config.toml
n_experts = 128
d_expert = 64
routed_scale = 1.0
balance_bias = true
init_std_router = 0.0212
lr_router = 0.000822
learning_rate = 0.0069
max_steps = 6540
dataset = "wikipedia_en"
Below are experts of layer 3 (counted from 0) of a mixture-of-experts language model. Rows are named router (the router's row for the expert) and show model dimensions 0-63. Each number is 128 + 32 x the weight over its row's rms, rounded and kept within 0 to 255.
After each expert's rows: a language model's description of what the expert responds to; "gets" lists some tokens that make up at least twice as much of what it gets as of all text. This comes from a sample of Wikipedia text that the model never trained on. Tokens count by the router's weight.

# expert 6
router [146 155 103 105 181 168 133 154 117  87 145  99 119 105 136  91 165 158 136 132 188 105 104 139 100  87 150 121 142 195 103 141  74 120 138  80 146 184 164  89 121  75 138  93 140 140 117 103 102 125 137 160 123 106 155 125 116 210 183 177 131  52 200 118]
Verb endings ed/en. Word-final suffixes, chiefly past-tense ed, ted, ered, ved, also en, ens, os, ing, usually followed by to, by or in.
gets: "ed", "en", "os", "ing", "ens", "ted"

# expert 11
router [ 85  94 175  96 119 158 123 150 121 137 120  93  78 101 105 125  95 139 154  87 130 122 155 156 150 109  51 157 149 152 168 147 110 165 117  84 167 191 155  56 115  72 178 121 183 185 117 125 186 123 131 106 113 111 119 195 147 105 101 177 150 120 127 145]
Clause-linking words. Relative pronouns and subordinating conjunctions opening a clause after a noun or comma, such as that, which, who, when, after, until.
gets: " that", "ic", " which", " who", " after", " where"

# expert 37
router [106  88 139  64 117 149 180 146 109 143  93 104 100 134  77 116 166  79 121 104 121 101 136 147 100 116  61 182 149 183  92 175  91 173 121 120 160 185 125  49 135  76 160 100 130 132 165  74 162  76 147 146 188  98 149 148 135 147 107 166 151  99 113  93]
Nationality and place adjectives. Nationality and region words such as English, British, American, Indian, Irish, European, and ish or ian suffix pieces.
gets: "ish", "ian", " American", " K", "ay", " University"

# expert 40
router [107 170 111  71 130 154 134 111 107 151 119 189 130 116  98 161 176  90 113  94 160 123 172 129 124  79  87 145 112 177 157  90 118 144 154 121 122 181 172  37  73 105 178 143 146 164 146  92 106  82 188 120 100 120 104 177 142 154 127 145 117  81 125 103]
Mid-word e/le/re pieces. Middle or final word pieces with e, le, re, es, ce, as in Mul-es, mant-le, Red-esigned, Chaun-ce-y, ent-ire.
gets: "es", "le", "re", "ce", "les", "se"

# expert 52
router [123  69  91  91 155 142 180 156 134 116 153 127 102 138 125 156 132  98 116 119 136 141  85 151 108 106  80 144 135 188 163  74 117 149 181  86 154 163 179 111  96  36 136  68 171 119 117 116 124  79 194 106 121 117  86 128 153 147 208 140 150 154 186 149]
Letter j, foreign names. The letter j inside names and transliterated words, as in Ken-j-i, Azerbai-j-an, Saan-j-h, plus month names like June and May.
gets: "j", "am", "as", " j", " J", "J"

# expert 17
router [135 101 118 110 173 204 119 168  75 153 169 137 165 132  88 143 126 116 107 102 159  64  95 126 104 111 136 146 126 172 149  67 142 130 175 117 115 206 185 106 106  67 182 132 160 101 146  78 152 114 160 129  76 162 112 144 123 181 146 179 168 147 187  87]
Titles and common verbs. Pieces and words inside quoted titles, plus everyday verbs, adjectives and possessive 's, e.g. Gets, Full, go, went, make, application's.
gets: "'s", "c", "'", " made", " his", " go"

# expert 20
router [102 157 100  83 147 127 163 178  67 133 113 131 127 144 119 132 143  72 133  84 122 102  95 146  84 112 119 132 135 185 115 137 129 124 104 107 154 181 196  62 160 105 140  43 156  88 138 146 104  82 205 127 156  96  77 179 158 127 177 184 123  76 173 105]
Country and nation names. Country and nationality words, especially States after United, plus England, France, Canada, British, often in film credits, tables and place descriptions.
gets: " States", " United", "ia", ".S", "land", " American"

# expert 27
router [115 175 114  68 122 177 135 114 122 100 138  90 107  91 119 133 134 171 165  88 134 116 127 123  86  92 101 151 127 181 161 149 112 171  99  87 145 138 172  85  82 103 183  64 109 148 143  80 127 103 149  94  82 128 129 124 116 132 157 101 154 116 128 148]
Vowel endings in foreign names. Vowel pieces, mostly o and y, inside or ending foreign names like Paco, Ryohei, Kuno, Timo, Spy; also accented é, á, ō.
gets: "o", "y", "é", "io", "ey", "á"

# expert 33
router [133 151 102 103 133 150 133 122 120  97 111 115 134 142 141 147  72 150 102 139 150 136  95 111  91 132  82 172 144 168 164 147 130 128 157 125 201 158 173  59 124  79 167 110 179 177 101  97 107  74 166  95  82 135 112  73 179 161 122 166  77 123 149 141]
Name-final vowel pieces. Vowel and syllable pieces ending names and words, like i, u, ani, ki (Abreu, Teruyoshi), plus oard in aboard; also both, appointed.
gets: "i", "u", "ate", "ard", "a", "on"

# expert 38
router [143  63 148  95 153 149 148 118  97  86 182  78 134  96 110 126 127 116 174  99 131  97 103 141 135 125 120 138 190 169 112 131 133 103 163 102 174 190 176  85 119  91 159  61 185 107 151  92 144 118 143 108 147 171  96 145 125 180 152 178 109  94 154 109]
Per, pro, symbols. The word per in rates like miles per hour, prefixes pro, pri, poss, non, and the signs $, + and − in tables and statistics.
gets: " $", " per", "os", " −", " +", " —"

# expert 5
router [157  47 111 117 153 175 120 119  80 106 152 124 136 122 122 146 110 128 131  95 147 139 119 156 130  97 131 159 167 169 131 152 110 119 175 130 157 186 145  83 146  59 126 107 151 157 147 103 188 111 177  92 166 132 128 155 193 222 179 130 137 114 113 126]
Vowel-cluster name pieces. Word-internal pieces like ad, ast, at, or, ood inside proper names and places, e.g. Me-ad-ow, Gile-ad, Mel-bour-ne; also New, West.
gets: "ad", "at", "ast", "or", "ind", "art"

# expert 23
router [181 101 149  96 127 188 152 128 104 100  82 122 137 144 111  96 140 164 111  88 150 117 138 149 138 114 134 150 123 151 140 123  80 154 143  90 132 119 151  78 104  81 131 102 150 182 125  66 124  99 157 135  88  96 151 115 120 184 130 138 122 135 170 145]
Mid-word stems after prefix. Word-internal stems following a first syllable, often in technical or religious words, e.g. or-ang-e, rect-ang-ular, Ev-ang-elists; also Hall, med, body.
gets: " ", " D", "ang", "ch", "er", " Hall"

# expert 51
router [148 103 151  73 181 238 141 152 129 111 129  89 137 163 134 164 159 117 161 117 169  78 126 127 106  71 150 195 141 174 104 114 189 118 150 113 183 180 162  75 120  46  79  99 154 127 106  99 154  60 132 167 137 174 156 159 133 140 153 171 121 101 179  87]
Infobox colons, compass words. Colons after infobox field labels (Country of origin:, Kingdom:), compass words East, west, north, and coordinate marks °N, ″N.
gets: ":", " /", "\n", " |", " East", " West"

# expert 34
router [156  77 130  58 163 207 129 137 138  90 102 158 126  97 155 164 144 131 113  79 137  67  88 104 106  85  95 141 143 135 162 107  81 175 157 103 143 163 177  89 141  90 158  89 117 156 125 141 145 127 172 110 154 114 109 135  88 159  94 154 119 110 129 121]
Word-initial p/pro/ex pieces. Opening pieces of lowercase words after articles or "of", mainly p, pro, pre, ex, as in p-overty, p-ersonal, Pri-ze, P-salm.
gets: " p", " P", " E", " pro", " ex", " pre"

# expert 36
router [163  92 183 125 172 160  91 132 150 109 122 115 129  65  95 100 151 102 166 107 207  96 139 124 110 103 131 180 184 160 128 133 110 111 157  89 127 130 167  85 129  87 177 131 175 112 138  86 134 110 146 109 154 161 131 165 116 168 186 162 168 105 133 114]
ar/em/un pieces. Word pieces ar, em, un, im, ah inside names and words (Ph-ar-manutra, Schw-ar-zhans, def-un-ct), plus word-start un, Har, par, Mar.
gets: "ar", "em", "un", " un", " Mar", "ann"

# expert 10
router [142 108  91  90 120 133  91 162  75 153 103 148 143 127 121 160 147 141 127  62 104  98 152 125 113 127 124 190 152 189 160  96  83 199 130 106 185 113 215 117  85  69 177  98 131  98  95  93 136  85 145 119  91 159 124 125 157 136 136 164 143  99 153 137]
Noun word endings. Noun-ending pieces and common nouns, often after a short stem: Pol-ice, Sc-ience, r-acing, CONCACA-F, plus power, water, fire, control.
gets: " f", "F", "ance", "age", "ence", "ace"

# expert 45
router [137  85 125  84 117 188 137 115  75 141 124 110 173 157 128 132 140 140  78  31  94 139 116 165 143  90  96 177 126 192 161 160 111 122 144 143 193 166 162 107 199  75 115 131 117 136  95 132 172  91 127 102 126 106  89 118 178 142 133 156 172 142 188 162]
Name and place suffixes. Final parts of surnames and place names, such as son, ton, ley, berg, ville, man, and words County, Park, Hill, School.
gets: "son", "on", "g", "t", "ton", "ley"

# expert 12
router [159  80 180  38 159 207 171 195 111  64 154 147 117 158  84 172 151 106 104 153 120  77 125 173  95  99  57 116 146 178 100 140 111 160 166 127 207 153 179 131 119  70 170  77 172 111 145 118 103  62 152  71 108 122 123 142 152 125 179 175 105 126 191 111]
Word-start sc/acc/based. Opening pieces of words such as Sc(ience), sc(hedule), acc(ording), inc, Dr, and whole words based and received, often at line or sentence start.
gets: " sc", " Sc", "=", " acc", " r", " based"

# expert 18
router [105  94 106  64 170 171 152 132  94 101  64 115 112 104 101 144 188 139  87  93 154 152 106 137 154 115 135 127 175 186 119 126  89 129 142  96 189 125 200 115 145  64 129 131 147  85 147  92 163  80 167 146 141 156 124 106 146 146 146 154 121  81 146 149]
Sports and exclamation marks. Sports-league words such as League, Cup, game, list and League Two, plus exclamation marks in titles (Penguins!, Impulse!, sic!) and the piece og.
gets: " g", "og", " sh", "!", "1", " League"

# expert 58
router [162 115 156  58 159 238 138 127  68 132 117 126 134  99 107 168 158 117 139  78 148 120  77 126 115  55 133 188 199 201 127 139 129 124 125 146 191 129 176 112 140 114 165  90 140 131  95 146 112  90 162 148 101 193 129 159 164 167 149  99 147 143 153 111]
Article a and capital A. The articles a and an, capital A word-starts, hyphenated -A in names like Kool-Aid and Waldorf-Astoria, and infobox colons.
gets: " a", " A", "A", " an", ":", "E"

# expert 13
router [116  51 117 129 159 218 195 126  80 112 155 119 159 139 109 142 134 130 188  68 174  95 101  93 131  97 118 165 167 193  97 152 104 150 135  95 144 134 136 122 105  90 123 140 179 131 116 111  96 109 159 116  93 144 119 163 173 152 164 150 149 134 168 111]
Copula and passive auxiliaries. Forms of be (was, were, is, been) after subjects like it or which, especially census statistics and biography passives like was buried.
gets: " was", " were", " is", " be", " been", " are"

# expert 31
router [126 119 148  95 146 140 108 117 137  89 108 111 115 110 125 132 118 143 122  95 146  97 171 179  91 117  85 156 132 205 122 123 118 152 164 140 116 144 149 109 114  90 173  90 138 126 108 148 152  93 175  97 154 101 110 178 143 212 148 169 143 118 102 113]
Mid-word fragments, et. Word-internal pieces, especially et in Soweto, helmet, vegetable, yet, plus short function words like if, less, never, than.
gets: "et", "ow", "y", "f", "p", " not"

# expert 46
router [ 92  69 151  92 191 183  97 110  54 105  82 123 147  79  92 128 159 120 135  98 152  99 112 138 169 107 103 150 154 194 158 115 127 114 129 114 120 167 174  60  94  69 124 113 205 156  83  59 154 127 199 115 178 143 128 148 134 171 172 177 128 147 167 165]
Towns, counties, places. Place nouns like town, city, County, Park, School, Island in geographic text, plus the ending "ia" in Stad-ia, Bosn-ia, Jul-ia.
gets: "ia", " County", " town", " City", " city", "0"

# expert 4
router [128 107  51 115  98 134 124 158 143 111  98 181 132 124  84 110 145 136  94  78 150 161 128 161 102  86  75 160 135 162 153  94 141 180 151 155 122 136 151  69 144  95 128 136 139 125 148 119 110  88 157  71  94 161 117 128 139 104 150 203 110 116 165 167]
Word "as" and clause links. Mostly " as" after verbs or names, as in "understood as", "stepped down as", plus word-starts like t(ournaments), start, became, that.
gets: " as", " t", " State", " As", " York", " end"

# expert 60
router [153  94 174  90 113 197 111 148 128 103 101 142 107 134 132 117 126 131 123 101 128  86 116 153 150  95 121 155 118 176 124 104  77 118 157 120 147 137 173  55 129  55 167 128 126 154 145 118 187  82 144 154 166 156 161 145 118 184 131 118 157 108 147 102]
"an" piece and accents. The piece an ending or starting words and names (Sheeran, Bryan, anthem), plus accented letters like é and single capital letters M, T.
gets: "an", " an", " M", " T", " An", "."

# expert 39
router [113  70 143  99 163 170 123 147 125  59 103 124  88 144 148 159 147 170 104 112 133 113 124  95 114 106 138 145 157 203 105 169 135 148 179 106 164 137 186 115 150  50 110 132 157 136 187  96 103  90 179 101 108 100 154 204 142 164 180 123 127 103 169  64]
The and -od pieces. The article the/The after prepositions or sentence breaks, and the piece od inside words like Commodore, aerodynamically, Komodo.
gets: " the", "od", " The", "The", "ud", "d"

# expert 25
router [142  73 141  89 140 189 110 151  80 126 185 106  96  90 113 186 146 150 156  99 144 105 149 154 143  95  92 168 183 182 148 178  65 167 171 107 157 135 195  76 117  69 177 105 178 150  88  78 142  94 131 120 168 152 126 182 119 142 129 123 114 115  87 185]
Infinitive and preposition to. The word to after verbs, adjectives or nouns (refuses to, known to, loaned out to), plus will, can, into.
gets: " to", "y", "are", "to", "-", " into"

# expert 43
router [173 125 109 100 141 159 188 135 143  73 203  88 133 138 172  71  86 131 128  78 138 107 122 139 119  70  66 164 170 161 155  73  83 168 161  91 149 136 163  80  82 102 171  92 136 103 122  92 134  80 134 138  91 128  99 168 165 164 159 171 104 111 144 129]
Past-tense career verbs. Past-tense verbs in biographies and sports careers, like won, played, held, appointed, succeeded, plus colons after labels.
gets: ":", " of", "ed", " played", " won", "202"

# expert 19
router [108  57 113 103 104 135 152 106 118 109  98  82 203 169 112 183  88 145 125 101 127  87  81 166 114 125 104 151 124 203 112 126 103 115 221 137 153 138 133  88 110 103 139 129 149 151 182  84 132  86 186 155  88 125 143 197 137 162 135 160 131 146 147  98]
Ordinals and table pipes. Table cell separators in stat tables, ordinal words like first, second, third, and h pieces in names like Tenth or Ninh.
gets: " |", "h", "th", "c", ".", "°"

# expert 42
router [132 100 136  93 117 184 136 142  74 173 104 111 120 107 165 121 109 104 107  98 136  92 110 163 134 133  59 152 134 169 109 158  82 139 104 108 209 134 124 113 109  95 100 100 142  86  90  89 138  52 170  95 152 140 146 168 163 107 159 147 104 120 150 141]
Foreign-name endings. Endings of non-English names and nationality words, such as i, ar, ian, ić, ski, and possessive 's, as in Yugabharathi, Kashinagar, Venezuelan.
gets: "i", "'s", "an", "ian", "ar", "a"

# expert 1
router [130 145 138  79 162 210 187 110 121 148 141 148 127 101 132 142 105  97 101 121 123 168 138 115  95 113  81 186 126 180 149 124  92 170 127 120 203 129 182  76 155  71 154 112 234 150 153  95 195  78 194 135  93 138 120 124 118 157 121 159  99 134 135 144]
Inclusion and example words. Words introducing examples or members, such as including, include, like, features, plus mid-word pieces like ou, il, ra in names.
gets: "he", " including", "ou", "ra", " as", "au"

# expert 53
router [111 126 132 106 167 216 157 127 140  98 112 129  93  92 112 167 151 152 174  78 132 128 122 121 143  98 112 130 151 159 120 141  75 139 168 117 167 144 139  41 134  60 124 139 164 116 148  58 138  81 145 100 151 165 128 125 147 170 214 150 130  93 196 148]
Mid-word suffix pieces. Word-internal pieces like ir, ib, ic, im and suffixes such as -imal, -ological, -ician, e.g. ly-ric-s, legit-imate; also Women's, digits in tables.
gets: "im", "ir", "ic", "ib", "0", "ur"